{"n_layer": 11, "d_model": 384, "n_experts": 256, "experts_per_token": 4, "d_expert": 80, "d_shared_expert": 128, "activation": "relu", "moe_layers": [1, 2, 3, 4, 5, 6, 7, 8, 9, 10], "router_score": "softmax", "normalize_top_k": false, "routed_scale": 8.0, "balance_loss": 0.00454, "balance_bias": false, "router_z_loss": 0.001, "n_groups": 4, "groups_per_token": 2, "shared_expert_gate": true, "init_std_router": 0.00959, "lr_router": 0.000628, "vocab_size": 8192, "norm": "layernorm", "norm_eps": 1e-06, "tie_embeddings": true, "optimizer": "muon_variant", "lr": 0.00128, "beta1": 0.95, "grad_clip": 2.0, "batch_tokens": 131072, "seq_len": 512, "train_tokens": 1102000000, "steps": 8408, "dataset": "wikipedia_en"}
Below are experts of layer 2 (counted from 0) of a mixture-of-experts language model. Rows are named router (the router's row for the expert), up (a neuron's input weights, with its number) and show model dimensions 256-383. Each number is 50 + 12 x the weight over its row's rms, rounded and kept within 0 to 99.
Before each expert's rows: "mostly gets" lists some tokens that are sent to it at least half of the time. This comes from a sample of Wikipedia text that the model never trained on.

# expert 207
mostly gets: "II", " MA", "uls", "run", "inch", " Rud"
router:50 56 43 34 55 71 46 52 46 48 40 60 65 35 48 48 43 36 39 49 51 40 53 61 57 48 46 42 55 48 39 45 58 55 57 49 48 56 56 57 52 70 72 61 49 51 38 58 53 40 45 62 45 44 43 44 48 81 50 48 63 55 25 51 60 42 60 51 22 49 42 49 40 41 57 34 54 52 17 52 62 55 45 54 38 50 57 38 56 47 52 43 59 40 56 62 53 39 51 41 51 38 38 56 77 32 56 57 49 56 55 56 47 31 47 69 54 55 52 60 58 47 67 62 55 40 50 55
up0:59 58 39 68 42 26 56 47 56 41 52 74 28 34 32 50 74 28 53 44 32 58 91 52 70 51 46 54 56 54 49 30 38 48 54 50 48 48 59 44 69 54 65 71 52 68 48 65 49 42 51 55 53 45 50 45 38 38 50 36 56 38 54 65 60 42 65 56 53 54 47 53 62 52 48 62 51 36 62 40 58 58 41 59 32 65 53 82 48 36 39 44 58 51 67 41 45 43 35 38 50 41 44 41 68 33 53 49 39 34 57 53 58 51 57 32 36 43 55 46 35 54 51 65 44 21 49 30
up1:45 70 59 69 62 46 45 45 57 56 48 55 54 55 43 37 58 61 56 56 69 29 46 61 52 58 44 52 60 34 34 68 60 50 46 48 47 64 65 51 62 36 35 34 35 52 53 45 54 47 52 49 54 41 60 44 34 39 55 66 51 47 55 56 33 50 48 36 54 64 63 46 42 52 45 67 57 44 74 28 39 60 45 25 55 65 44 42 55 59 53 40 33 41 48 55 49 65 27 42 57 49 48 76 32 48 65 51 29 49 69 62 44 18 57 54 41 65 54 68 60 33 55 56 45 50 68 67
up2:46 69 52 52 48 62 47 48 49 35 57 50 46 19 45 64 12 45 54 49 36 51 75 51 46 59 39 40 55 48 40 73 36 59 40 55 43 36 56 55 64 46 61 38 53 63 41 59 52 57 19 55 36 55 39 41 42 67 56 50 65 57 62 35 53 43 41 56 42 62 47 55 60 53 52 56 60 53 52 76 70 57 43 64 49 76 56 24 45 54 47 34 73 44 53 29 34 55 48 65 51 35 41 37 66 60 47 54 54 61 51 48 53 46 51 46 42 37 55 44 58 36 38 42 31 59 59 46
up3:50 47 36 38 60 43 65 61 51 33 49 24 43 29 43 45 33 52 35 55 73 50 34 63 57 59 51 38 48 45 48 12 46 54 65 34 48 61 38 61 67 42 47 56 33 58 32 47 53 44 48 41 46 45 48 45 67 68 26 43 37 60 56 50 46 41 67 50 54 64 51 56 38 34 42 72 60 38 36 64 66 47 39 60 40 47 48 52 40 51 75 46 42 52 38 83 43 72 59 53 47 47 46 58 63 43 58 67 43 57 61 52 41 59 63 45 55 71 57 46 54 50 35 33 41 43 49 73
up4:67 28 49 57 51 36 40 46 40 56 54 38 56 53 50 56 36 45 43 56 71 45 49 51 71 42 53 56 48 53 60 49 53 39 53 57 49 57 53 58 57 51 42 35 29 59 48 58 44 66 52 52 45 35 47 43 48 60 97 63 34 42 42 67 38 37 54 57 51 53 47 31 50 50 47 32 43 37 45 55 21 32 50 45 49 38 61 25 57 35 55 24 46 54 42 35 39 45 58 35 44 45 62 51 56 42 44 74 64 62 63 38 44 67 33 71 37 63 50 53 33 43 46 62 49 57 52 44
up5:54 23 52 69 46 58 66 60 44 35 58 59 38 65 51 40 36 51 75 50 54 50 71 52 90 65 44 58 57 42 38 54 49 44 39 60 58 63 56 44 62 56 19 50 49 46 77 46 58 37 55 34 43 56 52 49 49 26 77 46 51 54 71 49 28 46 51 61 49 77 47 64 59 53 36 49 27 58 55 60 58 43 43 45 42 67 43 52 42 80 34 44 47 40 65 56 57 47 52 43 37 48 52 44 62 43 64 62 95 45 54 53 42 80 25 45 39 66 41 57 38 53 50 56 54 37 43 51
up6:44 45 52 62 55 45 58 60 26 59 33 74 61 39 58 46 22 38 34 53 37 48 72 47 64 68 36 49 60 37 49 55 32 49 50 51 52 58 56 60 43 88 14 51 47 57 82 51 55 61 49 71 52 51 43 42 47 49 60 60 49 55 39 62 66 44 32 59 59 57 44 66 53 49 53 44 33 47 59 66 40 50 45 53 59 60 57 32 55 50 50 34 42 38 57 47 53 47 51 30 55 31 45 45 44 28 53 56 54 47 69 62 34 67 49 46 26 45 51 52 56 48 43 51 35 70 52 33
up7:74 45 42 43 41 47 75 47 48 44 61 32 78 45 52 58 44 38 39 54 65 47 74 59 53 38 50 57 41 46 52 00 49 57 65 46 39 46 49 41 48 68 42 55 47 59 55 42 54 67 57 68 72 41 46 42 52 21 55 41 55 60 45 63 70 56 41 56 64 63 51 45 55 58 51 52 42 31 67 44 53 54 41 65 28 45 52 28 50 51 42 34 68 42 37 54 52 63 60 48 49 59 41 53 58 21 62 62 54 57 46 50 35 24 34 44 54 60 58 53 53 50 53 42 49 42 48 47
up8:45 39 33 53 65 39 51 57 50 52 42 55 55 57 56 41 38 49 61 61 44 46 44 64 51 39 43 49 45 41 34 42 45 37 47 52 44 62 58 58 68 37 75 42 55 54 45 58 58 63 49 50 49 51 43 41 53 07 50 60 70 51 53 50 28 39 55 32 24 46 47 50 61 47 48 70 57 48 75 46 58 52 49 60 48 48 58 68 42 52 61 45 38 45 65 47 54 51 52 39 54 73 47 58 27 82 70 54 37 82 66 51 38 59 49 48 51 56 99 68 50 55 49 54 25 63 67 46
up9:33 28 31 40 42 54 51 39 47 71 53 51 53 59 39 48 43 70 28 56 59 35 62 65 57 54 39 51 50 46 79 54 40 39 52 49 45 51 73 43 57 48 52 38 50 57 39 53 42 58 57 46 79 35 38 51 40 55 50 44 47 50 53 49 53 49 58 46 53 61 32 55 53 61 49 49 52 50 46 49 56 50 38 40 34 39 56 43 49 42 52 49 36 45 64 48 46 54 21 45 57 59 38 63 30 47 66 57 73 53 50 54 49 22 48 56 42 59 53 44 59 60 58 67 84 55 52 43
up10:56 47 76 67 37 48 46 47 37 59 29 48 48 58 57 52 69 41 52 80 43 74 53 58 69 60 54 47 62 43 47 53 70 61 46 49 51 62 66 47 59 51 62 52 63 52 35 53 50 65 40 51 75 40 51 51 33 40 50 63 39 73 62 72 58 38 64 54 49 26 44 55 45 54 63 48 61 34 62 46 60 39 48 61 42 60 64 45 58 57 64 31 46 46 62 56 66 71 48 39 59 62 62 65 42 64 64 55 57 29 69 24 33 46 55 55 49 64 67 42 43 27 36 47 63 37 30 46
up11:31 60 39 67 58 38 39 80 36 36 44 58 68 42 56 42 72 45 50 58 55 40 28 57 53 65 28 45 59 53 43 25 32 52 65 37 48 44 65 58 56 23 64 45 38 60 49 66 65 64 34 70 41 34 40 35 19 45 44 61 48 70 43 57 35 43 48 64 66 55 46 48 53 49 44 52 59 38 50 42 49 72 40 53 42 69 54 28 28 58 49 48 48 40 63 32 63 69 47 50 78 64 41 54 58 53 39 62 51 49 65 69 40 40 42 52 41 58 60 63 53 48 50 54 47 37 35 32
up12:72 59 46 64 43 32 50 58 32 56 58 51 71 49 27 43 24 54 54 53 67 44 43 66 64 28 43 50 50 38 46 50 50 67 66 44 43 36 44 60 52 23 36 42 33 67 41 50 63 44 39 68 30 50 57 49 63 47 31 49 67 54 48 58 52 42 60 66 28 55 41 51 54 55 43 73 57 55 51 49 48 59 44 45 49 49 56 62 55 48 55 45 51 46 69 40 43 52 63 72 53 54 47 56 53 59 91 44 30 40 56 55 44 66 51 40 36 42 47 59 40 47 57 70 43 65 46 29
up13:48 60 51 38 50 66 45 60 55 44 45 39 59 30 61 41 57 57 48 65 18 51 57 47 80 59 43 72 55 51 61 34 55 54 52 58 50 50 49 62 39 48 63 53 58 46 51 30 63 56 30 44 52 60 55 48 56 54 28 50 72 50 45 47 50 35 59 51 56 59 41 47 50 17 50 47 34 42 23 56 52 61 34 48 41 36 52 43 38 52 42 56 57 43 35 42 43 52 58 60 56 74 38 52 35 56 67 54 51 24 63 51 62 46 36 47 34 31 46 55 39 39 31 36 53 63 46 32
up14:67 55 43 25 24 37 44 44 44 54 27 49 40 59 42 45 56 37 58 48 43 44 56 57 39 64 40 49 56 51 31 40 51 50 49 36 45 64 58 85 47 49 51 61 37 63 62 69 53 66 46 67 41 58 23 36 33 50 68 50 68 57 43 37 46 45 49 40 47 67 44 60 64 65 63 42 56 42 32 54 56 76 43 60 48 57 69 51 52 48 42 58 40 31 60 51 68 46 39 49 44 43 44 71 61 49 64 46 51 67 48 53 53 32 46 40 36 51 51 43 41 37 41 47 38 49 44 52
up15:54 31 28 60 24 18 48 50 22 56 51 34 58 56 47 46 76 51 56 61 52 48 82 54 63 42 41 42 47 56 50 33 43 49 60 52 51 46 52 43 48 52 59 49 37 43 42 54 38 57 48 46 54 42 43 50 46 35 56 65 58 55 56 57 51 32 53 41 51 56 41 49 42 43 47 87 55 55 63 49 45 63 55 52 60 44 38 49 60 51 55 32 55 48 57 20 50 50 62 57 64 47 36 45 48 61 75 51 87 52 49 58 37 84 54 67 54 41 48 49 54 51 43 58 66 52 51 30
up16:57 53 38 67 45 27 54 56 41 58 35 44 47 53 76 54 81 51 34 63 68 44 69 66 55 65 51 53 09 44 45 51 55 54 57 32 47 52 43 60 54 69 62 38 32 64 43 65 51 47 46 58 55 31 41 50 39 44 41 52 73 65 56 59 26 45 52 71 39 55 46 43 73 67 39 35 45 44 53 61 61 62 53 51 41 50 53 28 46 40 36 41 54 46 45 53 55 33 53 32 58 61 38 46 26 67 44 66 42 58 48 46 58 55 50 58 49 23 53 49 41 43 46 65 88 49 47 40
up17:33 55 69 44 39 59 50 54 45 45 50 54 56 47 45 37 36 38 52 58 36 37 51 59 54 37 49 52 50 32 58 61 99 57 68 52 51 13 44 42 42 41 39 50 52 53 54 46 55 42 52 58 38 51 67 46 69 31 53 52 48 52 54 42 48 52 70 40 45 35 19 51 59 36 50 49 50 51 48 52 54 59 39 64 24 50 73 36 36 61 51 51 39 72 21 63 67 46 72 50 53 47 34 71 26 57 59 56 17 36 63 56 39 43 44 49 51 23 51 71 63 55 48 66 47 38 50 27
up18:40 61 48 43 56 42 56 66 41 49 40 71 67 11 41 46 59 39 32 51 35 42 52 48 51 54 86 48 67 51 56 45 56 41 51 49 45 57 72 45 48 53 61 50 49 67 47 55 67 48 43 42 63 61 53 35 57 25 43 53 50 51 54 40 24 54 61 67 61 56 58 43 50 53 45 71 49 48 50 64 44 51 56 49 48 62 67 40 20 50 51 49 39 67 54 51 53 59 69 47 52 67 48 64 52 81 20 59 76 43 46 59 40 41 44 53 47 91 57 50 55 46 38 66 40 46 59 50
up19:54 53 51 49 51 51 40 61 47 57 55 52 66 49 61 37 60 52 28 66 31 46 80 75 53 44 53 39 41 46 39 41 54 41 61 36 45 51 56 54 50 56 43 43 48 54 53 49 50 37 59 57 50 41 48 50 61 52 54 64 38 57 47 55 42 36 71 59 47 51 43 35 55 46 52 31 60 62 46 53 46 52 44 56 53 69 59 52 57 39 40 58 60 32 50 28 51 45 55 32 57 67 38 45 44 26 52 47 51 81 68 43 57 56 37 52 40 43 54 36 32 48 33 66 30 39 57 40
up20:50 70 44 60 58 47 49 69 45 41 27 57 59 62 32 62 51 51 58 66 34 42 42 63 50 34 37 42 67 52 41 69 63 45 70 49 43 64 57 57 54 42 46 39 41 63 63 53 66 35 46 58 62 54 40 41 37 59 40 62 54 66 69 42 61 37 52 61 42 52 36 42 65 67 39 45 48 49 64 75 64 40 40 61 52 26 57 35 71 41 59 39 58 44 59 36 48 60 49 46 67 65 45 46 44 67 26 58 50 45 60 66 46 61 57 56 52 53 67 59 55 49 36 64 39 69 57 51
up21:56 42 56 77 64 26 46 47 33 54 43 49 48 49 42 71 45 51 36 45 34 44 37 63 48 59 54 40 54 46 70 73 41 48 57 60 59 50 46 51 53 81 66 45 25 56 58 64 56 57 52 21 35 35 44 60 37 26 45 56 33 58 21 51 48 53 52 72 54 44 79 53 53 54 54 38 72 99 90 68 48 45 54 38 53 65 53 34 50 55 53 37 36 79 59 51 62 60 32 53 57 52 48 55 61 57 67 54 73 79 47 53 44 45 48 41 48 56 43 46 53 54 42 47 22 28 36 39
up22:72 54 52 68 49 47 50 53 54 46 46 65 47 65 56 53 66 66 51 52 50 56 33 47 20 55 58 52 52 57 51 39 38 65 57 47 47 40 44 56 44 51 39 40 47 54 42 56 43 41 41 61 30 45 54 52 46 41 55 53 63 41 16 50 41 53 49 44 51 48 49 42 52 58 49 33 57 51 34 48 60 50 66 57 59 52 61 57 45 47 46 47 56 48 41 04 53 46 53 40 49 59 49 49 40 64 47 48 48 59 53 52 43 65 51 53 00 60 34 41 52 38 48 69 38 58 49 30
up23:54 44 35 54 44 45 48 44 42 37 67 61 45 53 36 48 54 49 50 62 47 22 25 55 58 47 22 46 47 53 45 30 36 46 52 56 35 65 64 59 31 59 58 46 43 00 49 47 53 53 58 62 54 46 26 39 47 32 55 62 37 69 52 49 53 36 58 60 58 44 47 40 66 51 52 48 56 46 49 59 38 60 45 76 47 66 42 55 54 36 57 45 40 51 52 49 58 41 70 34 63 38 37 55 49 53 53 54 38 54 71 57 45 65 36 50 41 28 62 60 53 46 23 64 73 48 62 47
up24:40 58 27 39 43 55 60 33 38 54 42 54 68 61 51 55 49 37 73 57 41 41 53 54 61 53 53 73 60 53 50 63 65 57 55 19 21 46 38 62 50 22 00 39 46 62 40 58 55 51 51 40 47 76 44 31 60 23 30 57 57 36 39 38 35 40 55 46 57 51 54 55 47 35 42 48 65 58 29 52 47 59 45 59 55 41 56 59 70 70 37 52 47 49 58 48 62 55 40 47 36 53 55 52 55 43 52 66 52 64 53 91 45 46 47 49 48 60 55 39 58 43 51 47 41 44 48 47
up25:45 61 42 82 44 77 49 59 32 67 38 67 34 50 56 52 59 53 44 39 39 56 58 60 70 60 62 43 41 69 58 42 53 44 62 64 52 58 38 35 46 20 68 40 58 53 48 57 44 24 53 54 57 34 46 54 43 63 52 58 52 55 51 66 39 53 71 46 50 50 00 66 54 58 38 69 53 63 57 46 58 47 67 52 14 42 50 47 49 17 47 43 47 42 53 62 44 56 52 40 54 39 44 48 42 51 27 54 53 37 62 55 34 49 44 37 60 55 45 54 45 45 50 56 64 32 30 57
up26:54 40 63 52 61 51 38 40 22 30 45 50 61 60 38 38 40 46 61 53 40 50 62 49 40 49 51 47 60 49 39 20 55 45 62 70 47 44 61 81 46 35 70 49 06 60 45 53 62 70 35 82 54 46 51 25 64 39 63 61 54 45 52 77 70 42 51 40 45 46 40 58 53 54 50 59 45 41 41 60 50 62 47 41 36 71 58 69 46 57 49 53 47 59 54 40 47 50 58 46 61 50 52 51 59 65 40 55 52 28 52 58 50 50 36 28 42 89 52 45 47 37 53 62 54 60 56 47
up27:33 61 49 47 38 52 43 50 38 43 54 55 54 34 60 79 34 50 51 68 56 33 27 62 48 39 52 58 47 42 32 22 58 66 41 62 44 30 53 65 47 42 28 37 42 52 53 52 58 44 40 56 37 62 53 49 46 47 69 62 47 55 34 50 51 46 64 48 59 47 53 45 43 63 54 49 75 55 49 62 62 50 50 53 62 64 71 59 48 41 50 49 50 68 37 12 57 61 46 52 62 45 37 26 53 31 55 76 40 46 49 61 40 73 37 55 58 34 54 56 44 53 48 48 55 34 38 39
up28:68 59 33 49 44 29 41 58 32 39 34 64 32 30 62 55 59 50 45 78 48 35 35 63 61 30 51 37 55 28 51 61 45 68 66 45 26 38 67 57 42 46 65 49 43 48 45 58 39 59 41 57 36 40 44 39 38 41 59 55 48 63 66 53 41 37 53 46 63 60 43 48 64 55 37 58 58 46 17 61 49 61 36 57 24 30 49 47 44 57 60 46 52 48 56 47 68 56 46 40 67 71 36 48 42 31 70 63 45 39 46 63 34 55 31 58 64 30 49 49 53 41 51 63 41 40 44 43
up29:57 69 47 51 43 47 39 52 14 53 53 60 65 53 61 54 57 45 48 75 30 38 56 58 55 47 46 45 53 67 56 50 40 62 40 67 31 54 49 56 67 50 53 52 39 47 52 54 39 70 54 58 39 42 51 33 38 37 54 55 46 64 37 58 50 43 58 43 38 53 45 52 72 42 49 51 99 56 59 61 83 72 27 58 55 32 52 65 60 66 60 39 50 49 81 53 61 45 50 39 58 58 33 46 60 27 58 56 41 64 47 62 20 54 38 37 45 33 54 54 64 47 61 68 69 52 59 65
up30:52 54 38 38 44 67 31 47 42 44 46 59 52 41 42 47 49 44 49 78 47 30 44 63 61 41 41 38 62 57 47 55 36 45 75 60 31 54 53 44 63 52 47 48 40 65 45 54 61 54 54 55 50 40 46 37 38 49 58 64 52 63 43 53 50 34 58 54 50 58 46 40 56 37 53 37 57 43 47 32 56 68 31 68 41 63 58 63 51 43 59 38 55 43 71 45 53 53 53 42 69 42 38 54 43 47 52 60 45 45 50 80 08 56 51 44 47 56 63 59 51 39 44 72 51 41 58 56
up31:53 62 48 45 49 27 57 55 49 43 58 42 57 25 51 39 49 45 53 68 35 48 40 56 44 57 41 00 57 49 59 39 46 45 47 46 49 41 45 63 49 57 68 46 37 64 91 59 65 67 33 45 56 41 52 49 41 43 49 63 55 59 57 52 35 37 51 49 53 56 51 50 56 32 41 40 56 28 50 68 48 55 55 51 55 49 46 54 60 58 41 40 56 51 55 40 65 46 51 41 59 60 38 54 46 63 63 66 69 64 65 53 43 29 32 63 49 68 17 61 53 36 40 38 46 38 45 86
up32:36 44 43 39 32 74 35 68 57 72 45 53 30 80 44 46 58 50 64 50 46 54 60 48 43 48 52 39 46 41 48 33 48 56 44 54 42 42 58 56 46 26 60 41 49 75 33 67 60 48 29 72 44 24 53 52 49 71 51 50 48 39 38 64 67 43 68 56 43 49 53 47 56 38 15 50 61 46 60 65 65 39 33 50 55 48 81 55 57 54 52 44 53 54 54 42 53 45 55 63 51 42 30 48 51 41 52 69 57 53 65 46 55 47 47 36 40 65 55 69 37 43 45 50 23 34 43 25
up33:40 50 38 44 60 44 45 50 56 52 48 50 52 31 76 61 54 65 55 60 68 45 62 52 48 44 58 43 66 32 27 63 52 65 52 47 54 56 70 61 58 48 43 44 47 55 56 57 54 46 44 51 33 51 20 50 44 49 34 38 56 40 52 47 49 51 34 44 44 58 67 39 47 50 51 51 51 51 51 31 35 41 56 63 36 43 49 43 52 51 66 47 48 31 56 42 51 53 19 39 44 41 50 70 70 59 63 50 52 45 56 46 41 54 51 43 48 62 78 39 52 45 55 43 39 33 54 58
up34:54 46 38 37 57 37 39 40 52 35 48 55 46 14 50 54 46 40 32 63 54 59 34 49 54 24 50 59 48 61 45 69 72 56 50 53 48 39 34 77 57 59 21 49 52 59 46 56 43 44 58 75 39 51 44 56 56 51 75 57 68 52 58 50 30 37 49 38 56 48 44 51 51 42 62 55 43 52 77 48 72 38 58 57 56 48 52 49 49 40 60 73 44 64 56 45 43 55 58 39 61 48 33 65 36 53 66 50 86 40 60 56 40 55 54 67 16 58 55 45 52 47 39 59 21 52 51 41
up35:52 42 31 43 54 45 48 37 46 44 55 52 63 51 40 57 30 63 48 41 28 42 66 54 58 47 70 51 53 61 73 36 22 40 67 33 24 82 67 41 55 44 48 35 56 54 47 54 51 59 99 39 48 51 66 34 24 43 40 48 84 51 54 45 68 55 48 21 52 44 45 53 53 30 47 49 56 44 70 52 49 60 55 49 48 47 60 60 59 59 50 48 52 48 33 46 57 53 45 46 65 53 36 21 69 44 70 47 43 42 46 48 57 45 52 42 58 59 40 28 41 51 54 55 57 42 51 56
up36:46 46 36 52 26 50 52 51 40 52 36 51 49 42 37 40 35 48 37 53 44 40 64 68 57 34 43 43 62 47 45 42 44 53 59 51 40 62 56 23 47 52 51 52 52 65 33 63 79 58 51 48 64 36 28 37 40 50 64 56 67 61 46 53 58 50 60 59 55 55 36 39 65 52 37 51 62 43 61 50 62 37 46 59 50 54 64 36 46 35 60 39 56 52 33 51 50 27 45 43 44 43 50 49 38 38 54 52 53 48 50 65 39 55 41 77 57 43 51 63 56 61 47 45 69 53 59 73
up37:37 54 44 01 28 43 49 49 52 48 41 50 53 48 38 51 55 44 37 51 42 48 45 35 55 42 47 51 55 32 53 59 29 40 49 71 48 60 60 62 58 43 40 47 46 63 49 46 49 71 49 52 41 42 46 51 64 56 61 55 63 50 71 61 67 50 61 68 45 57 40 51 53 44 48 32 54 46 44 71 57 49 35 55 42 51 51 50 34 50 58 36 55 40 49 50 50 52 66 42 61 44 49 72 47 28 64 55 28 55 54 57 42 30 40 51 58 36 52 56 56 48 50 60 56 36 62 39
up38:60 60 43 60 53 48 48 51 28 29 32 41 57 47 56 56 57 30 21 52 45 47 25 64 66 58 59 43 50 58 47 49 51 41 50 32 43 52 40 50 44 66 64 49 44 39 53 64 51 50 66 50 53 25 46 46 40 48 31 62 48 49 52 67 51 41 59 69 43 59 49 48 56 37 55 68 46 62 40 50 34 45 48 59 80 45 43 79 47 41 47 52 41 59 23 52 43 55 48 53 38 55 48 56 29 34 64 41 22 55 47 42 23 72 52 40 39 57 46 47 45 48 47 54 55 42 51 61
up39:46 30 43 57 70 45 54 44 49 37 51 44 55 51 60 30 36 26 64 54 82 43 70 48 68 34 25 50 65 38 55 33 53 51 62 52 39 53 49 73 61 39 46 66 61 60 33 57 56 32 34 51 42 55 75 47 48 37 42 58 34 59 39 48 38 48 52 41 53 42 55 37 40 45 38 64 39 54 01 55 53 46 51 28 41 47 59 39 38 42 59 37 44 52 61 49 54 56 39 45 63 50 52 44 36 52 24 42 37 59 55 56 43 55 46 37 38 65 41 61 57 51 37 55 54 47 21 68
up40:23 45 42 59 44 34 47 35 27 38 35 37 40 70 51 38 28 48 47 66 43 42 38 39 45 51 45 43 52 42 45 64 44 58 41 37 52 53 61 27 53 39 54 44 45 57 35 58 40 63 29 56 44 54 48 57 57 42 66 55 58 53 54 39 27 65 52 67 41 33 37 51 52 36 40 30 45 71 77 53 38 30 58 38 71 57 36 69 69 83 76 36 60 52 33 20 91 52 51 55 45 67 49 55 28 49 33 48 41 37 50 48 48 53 39 38 44 71 38 59 76 57 51 50 61 51 39 41
up41:67 51 39 69 48 55 51 57 41 27 50 59 67 29 60 46 68 42 25 53 55 50 37 73 43 34 46 45 54 52 60 61 45 48 51 65 35 62 40 65 51 12 63 46 30 56 35 40 54 52 40 67 59 35 54 53 48 54 74 59 22 63 56 62 24 39 62 41 36 52 45 55 51 62 43 80 50 33 25 56 61 55 35 62 24 48 56 43 36 37 65 50 51 52 45 44 59 56 60 38 66 68 42 55 65 82 46 56 37 40 68 52 37 48 36 76 54 21 53 50 48 50 49 61 48 55 51 47
up42:36 50 54 28 35 54 50 67 53 53 32 61 58 72 44 44 84 47 68 57 38 54 47 52 62 49 48 43 59 50 38 30 47 58 46 37 51 50 58 63 55 63 25 62 12 46 72 63 51 47 48 58 42 37 47 48 28 68 52 56 42 39 53 52 35 48 46 65 53 40 43 43 54 56 34 68 52 49 62 54 48 41 42 50 36 48 55 69 53 41 40 49 56 59 44 57 59 55 64 39 55 29 43 57 32 47 55 47 27 48 60 58 24 33 49 46 33 69 60 62 43 35 48 45 63 41 41 21
up43:66 48 41 43 68 28 40 41 31 56 18 41 36 50 43 34 57 54 38 63 70 35 55 59 68 47 20 49 40 43 46 58 31 46 61 51 43 40 60 45 45 43 63 62 49 81 52 65 54 42 50 61 34 51 23 43 31 63 67 65 42 54 61 59 49 47 51 67 49 64 56 44 48 47 54 52 56 45 43 39 68 53 43 64 43 56 48 45 57 60 51 37 64 36 50 47 55 45 53 46 54 50 42 28 61 63 51 56 44 53 55 55 36 56 42 51 36 45 58 37 54 42 31 60 37 40 49 26
up44:46 63 35 51 40 48 29 43 32 52 44 62 47 47 39 44 51 38 42 84 46 35 40 66 60 38 43 34 50 44 48 45 40 47 73 54 32 53 45 53 48 65 52 54 30 58 59 59 50 53 52 71 44 32 44 41 43 61 60 71 41 65 57 58 55 30 60 58 49 64 44 48 45 33 54 45 60 40 40 51 45 58 33 67 36 52 54 52 56 47 61 40 49 43 75 49 64 53 44 42 64 46 40 50 46 52 53 71 48 52 56 67 20 45 37 55 39 38 55 48 51 35 44 72 64 40 48 49
up45:18 53 37 65 61 43 48 58 35 46 44 45 45 53 49 53 30 78 43 49 76 52 42 58 45 53 39 44 48 43 35 51 61 43 59 58 33 65 59 28 63 48 48 68 29 42 54 52 49 42 45 49 41 62 44 36 48 43 47 51 51 52 54 58 29 47 61 43 39 67 43 50 48 58 56 49 58 38 40 42 38 48 46 70 45 48 48 41 66 39 47 61 53 48 55 45 46 54 49 48 73 67 40 46 52 35 19 39 41 53 48 52 50 63 45 51 65 45 44 59 61 36 32 64 57 39 51 62
up46:46 51 41 35 44 47 51 28 44 44 36 74 45 56 49 51 34 42 74 58 37 44 72 49 55 30 34 50 47 39 54 60 50 47 46 57 48 75 36 55 58 37 58 32 49 43 56 78 45 72 38 50 59 38 36 42 58 51 11 57 65 59 39 41 39 47 50 37 63 55 55 58 64 55 41 42 48 54 74 54 42 62 43 53 66 60 47 48 60 38 23 50 64 56 50 44 47 40 56 58 56 36 50 46 77 32 66 62 60 42 50 60 59 23 49 42 43 61 43 57 49 50 33 68 51 47 63 43
up47:48 47 42 42 53 68 48 66 51 41 55 51 52 83 29 47 44 59 38 47 29 53 67 58 59 38 34 45 71 36 27 77 31 64 55 49 50 63 63 54 56 47 61 40 45 68 49 54 49 51 37 56 48 47 33 50 53 15 52 59 54 51 75 38 43 48 63 50 53 61 80 52 66 46 57 57 60 65 23 57 54 58 52 53 55 47 54 56 58 62 47 42 42 51 62 39 68 48 73 49 70 66 44 44 63 50 59 63 36 60 60 46 54 52 25 43 53 83 53 61 44 40 64 60 60 44 54 49
up48:24 68 51 26 64 47 48 45 56 44 42 61 49 63 34 30 53 85 52 52 53 44 82 49 48 45 42 48 60 53 36 42 47 53 49 49 45 64 61 64 38 32 40 58 49 49 31 59 58 67 50 48 48 49 67 45 47 57 63 55 56 66 54 45 47 49 48 51 52 41 42 37 66 53 44 43 52 42 30 18 55 65 47 62 47 64 57 15 39 52 58 43 60 58 57 62 49 67 40 42 49 65 56 44 71 63 30 44 58 44 38 54 49 36 48 61 47 37 66 35 53 50 43 47 19 48 61 71
up49:56 35 35 32 48 31 26 42 52 60 58 40 53 53 27 53 88 57 48 59 43 42 80 55 60 28 41 62 62 48 53 38 65 42 62 50 49 38 69 48 61 56 22 45 42 57 42 66 72 57 49 60 48 53 48 48 44 65 41 58 63 60 48 75 61 48 62 30 65 39 49 41 65 56 39 54 49 32 46 49 45 51 43 43 50 61 76 72 72 61 61 56 42 69 39 44 52 84 48 49 67 42 45 65 34 48 68 68 63 46 37 55 15 74 48 49 45 48 44 44 60 44 45 63 40 41 61 77
up50:56 56 42 44 66 60 46 45 47 50 36 75 40 36 55 36 21 51 54 49 50 44 55 56 76 63 52 60 52 32 47 34 49 36 62 41 34 53 45 75 33 50 43 46 49 49 53 47 63 37 59 38 48 65 59 70 49 37 68 61 21 52 64 63 40 36 69 54 69 55 53 27 38 63 67 49 61 35 34 55 54 60 59 56 68 55 62 47 57 79 41 47 50 40 75 57 61 64 35 44 40 51 42 51 54 47 61 45 46 41 57 48 46 52 24 65 53 60 57 50 24 63 43 46 61 53 64 76
up51:58 53 58 71 59 44 46 55 32 47 47 41 38 67 63 41 69 67 61 42 56 40 70 48 65 32 44 54 64 51 49 39 55 53 60 50 47 46 57 32 46 55 43 40 54 59 36 56 57 60 46 56 37 42 32 48 53 34 27 49 64 64 51 49 52 45 42 36 68 32 58 46 41 55 50 67 75 50 69 67 50 56 51 49 45 42 45 49 46 46 58 45 41 53 39 45 58 57 57 55 55 54 46 58 50 68 23 50 71 57 57 53 61 39 49 61 54 75 51 48 48 50 43 54 41 57 57 43
up52:77 65 45 37 43 72 41 62 40 76 57 51 53 32 38 58 78 29 78 56 50 50 42 52 35 32 44 47 59 49 47 54 40 64 52 66 51 68 60 69 57 38 57 63 50 57 50 54 47 66 50 65 59 39 50 43 41 13 69 55 28 48 60 36 75 37 59 47 32 50 48 42 57 72 44 29 54 50 49 66 52 62 33 58 27 50 54 59 36 59 40 37 65 36 45 31 59 46 53 41 50 07 42 56 36 36 44 66 35 61 75 57 38 68 46 62 50 47 55 52 37 42 47 71 79 36 49 24
up53:67 20 45 66 56 65 24 54 59 43 54 73 68 41 38 46 22 38 47 46 42 49 47 63 47 79 34 56 42 43 39 38 41 53 64 50 52 69 59 49 68 56 52 46 30 55 42 41 52 76 37 64 43 49 47 45 37 43 51 64 42 55 62 58 46 50 52 41 49 54 42 52 59 84 59 33 58 45 71 36 53 62 41 54 33 56 50 52 45 86 48 50 50 41 67 79 55 57 60 39 48 41 46 47 16 37 28 49 53 11 63 46 53 50 30 62 49 46 59 58 47 41 56 43 42 41 57 25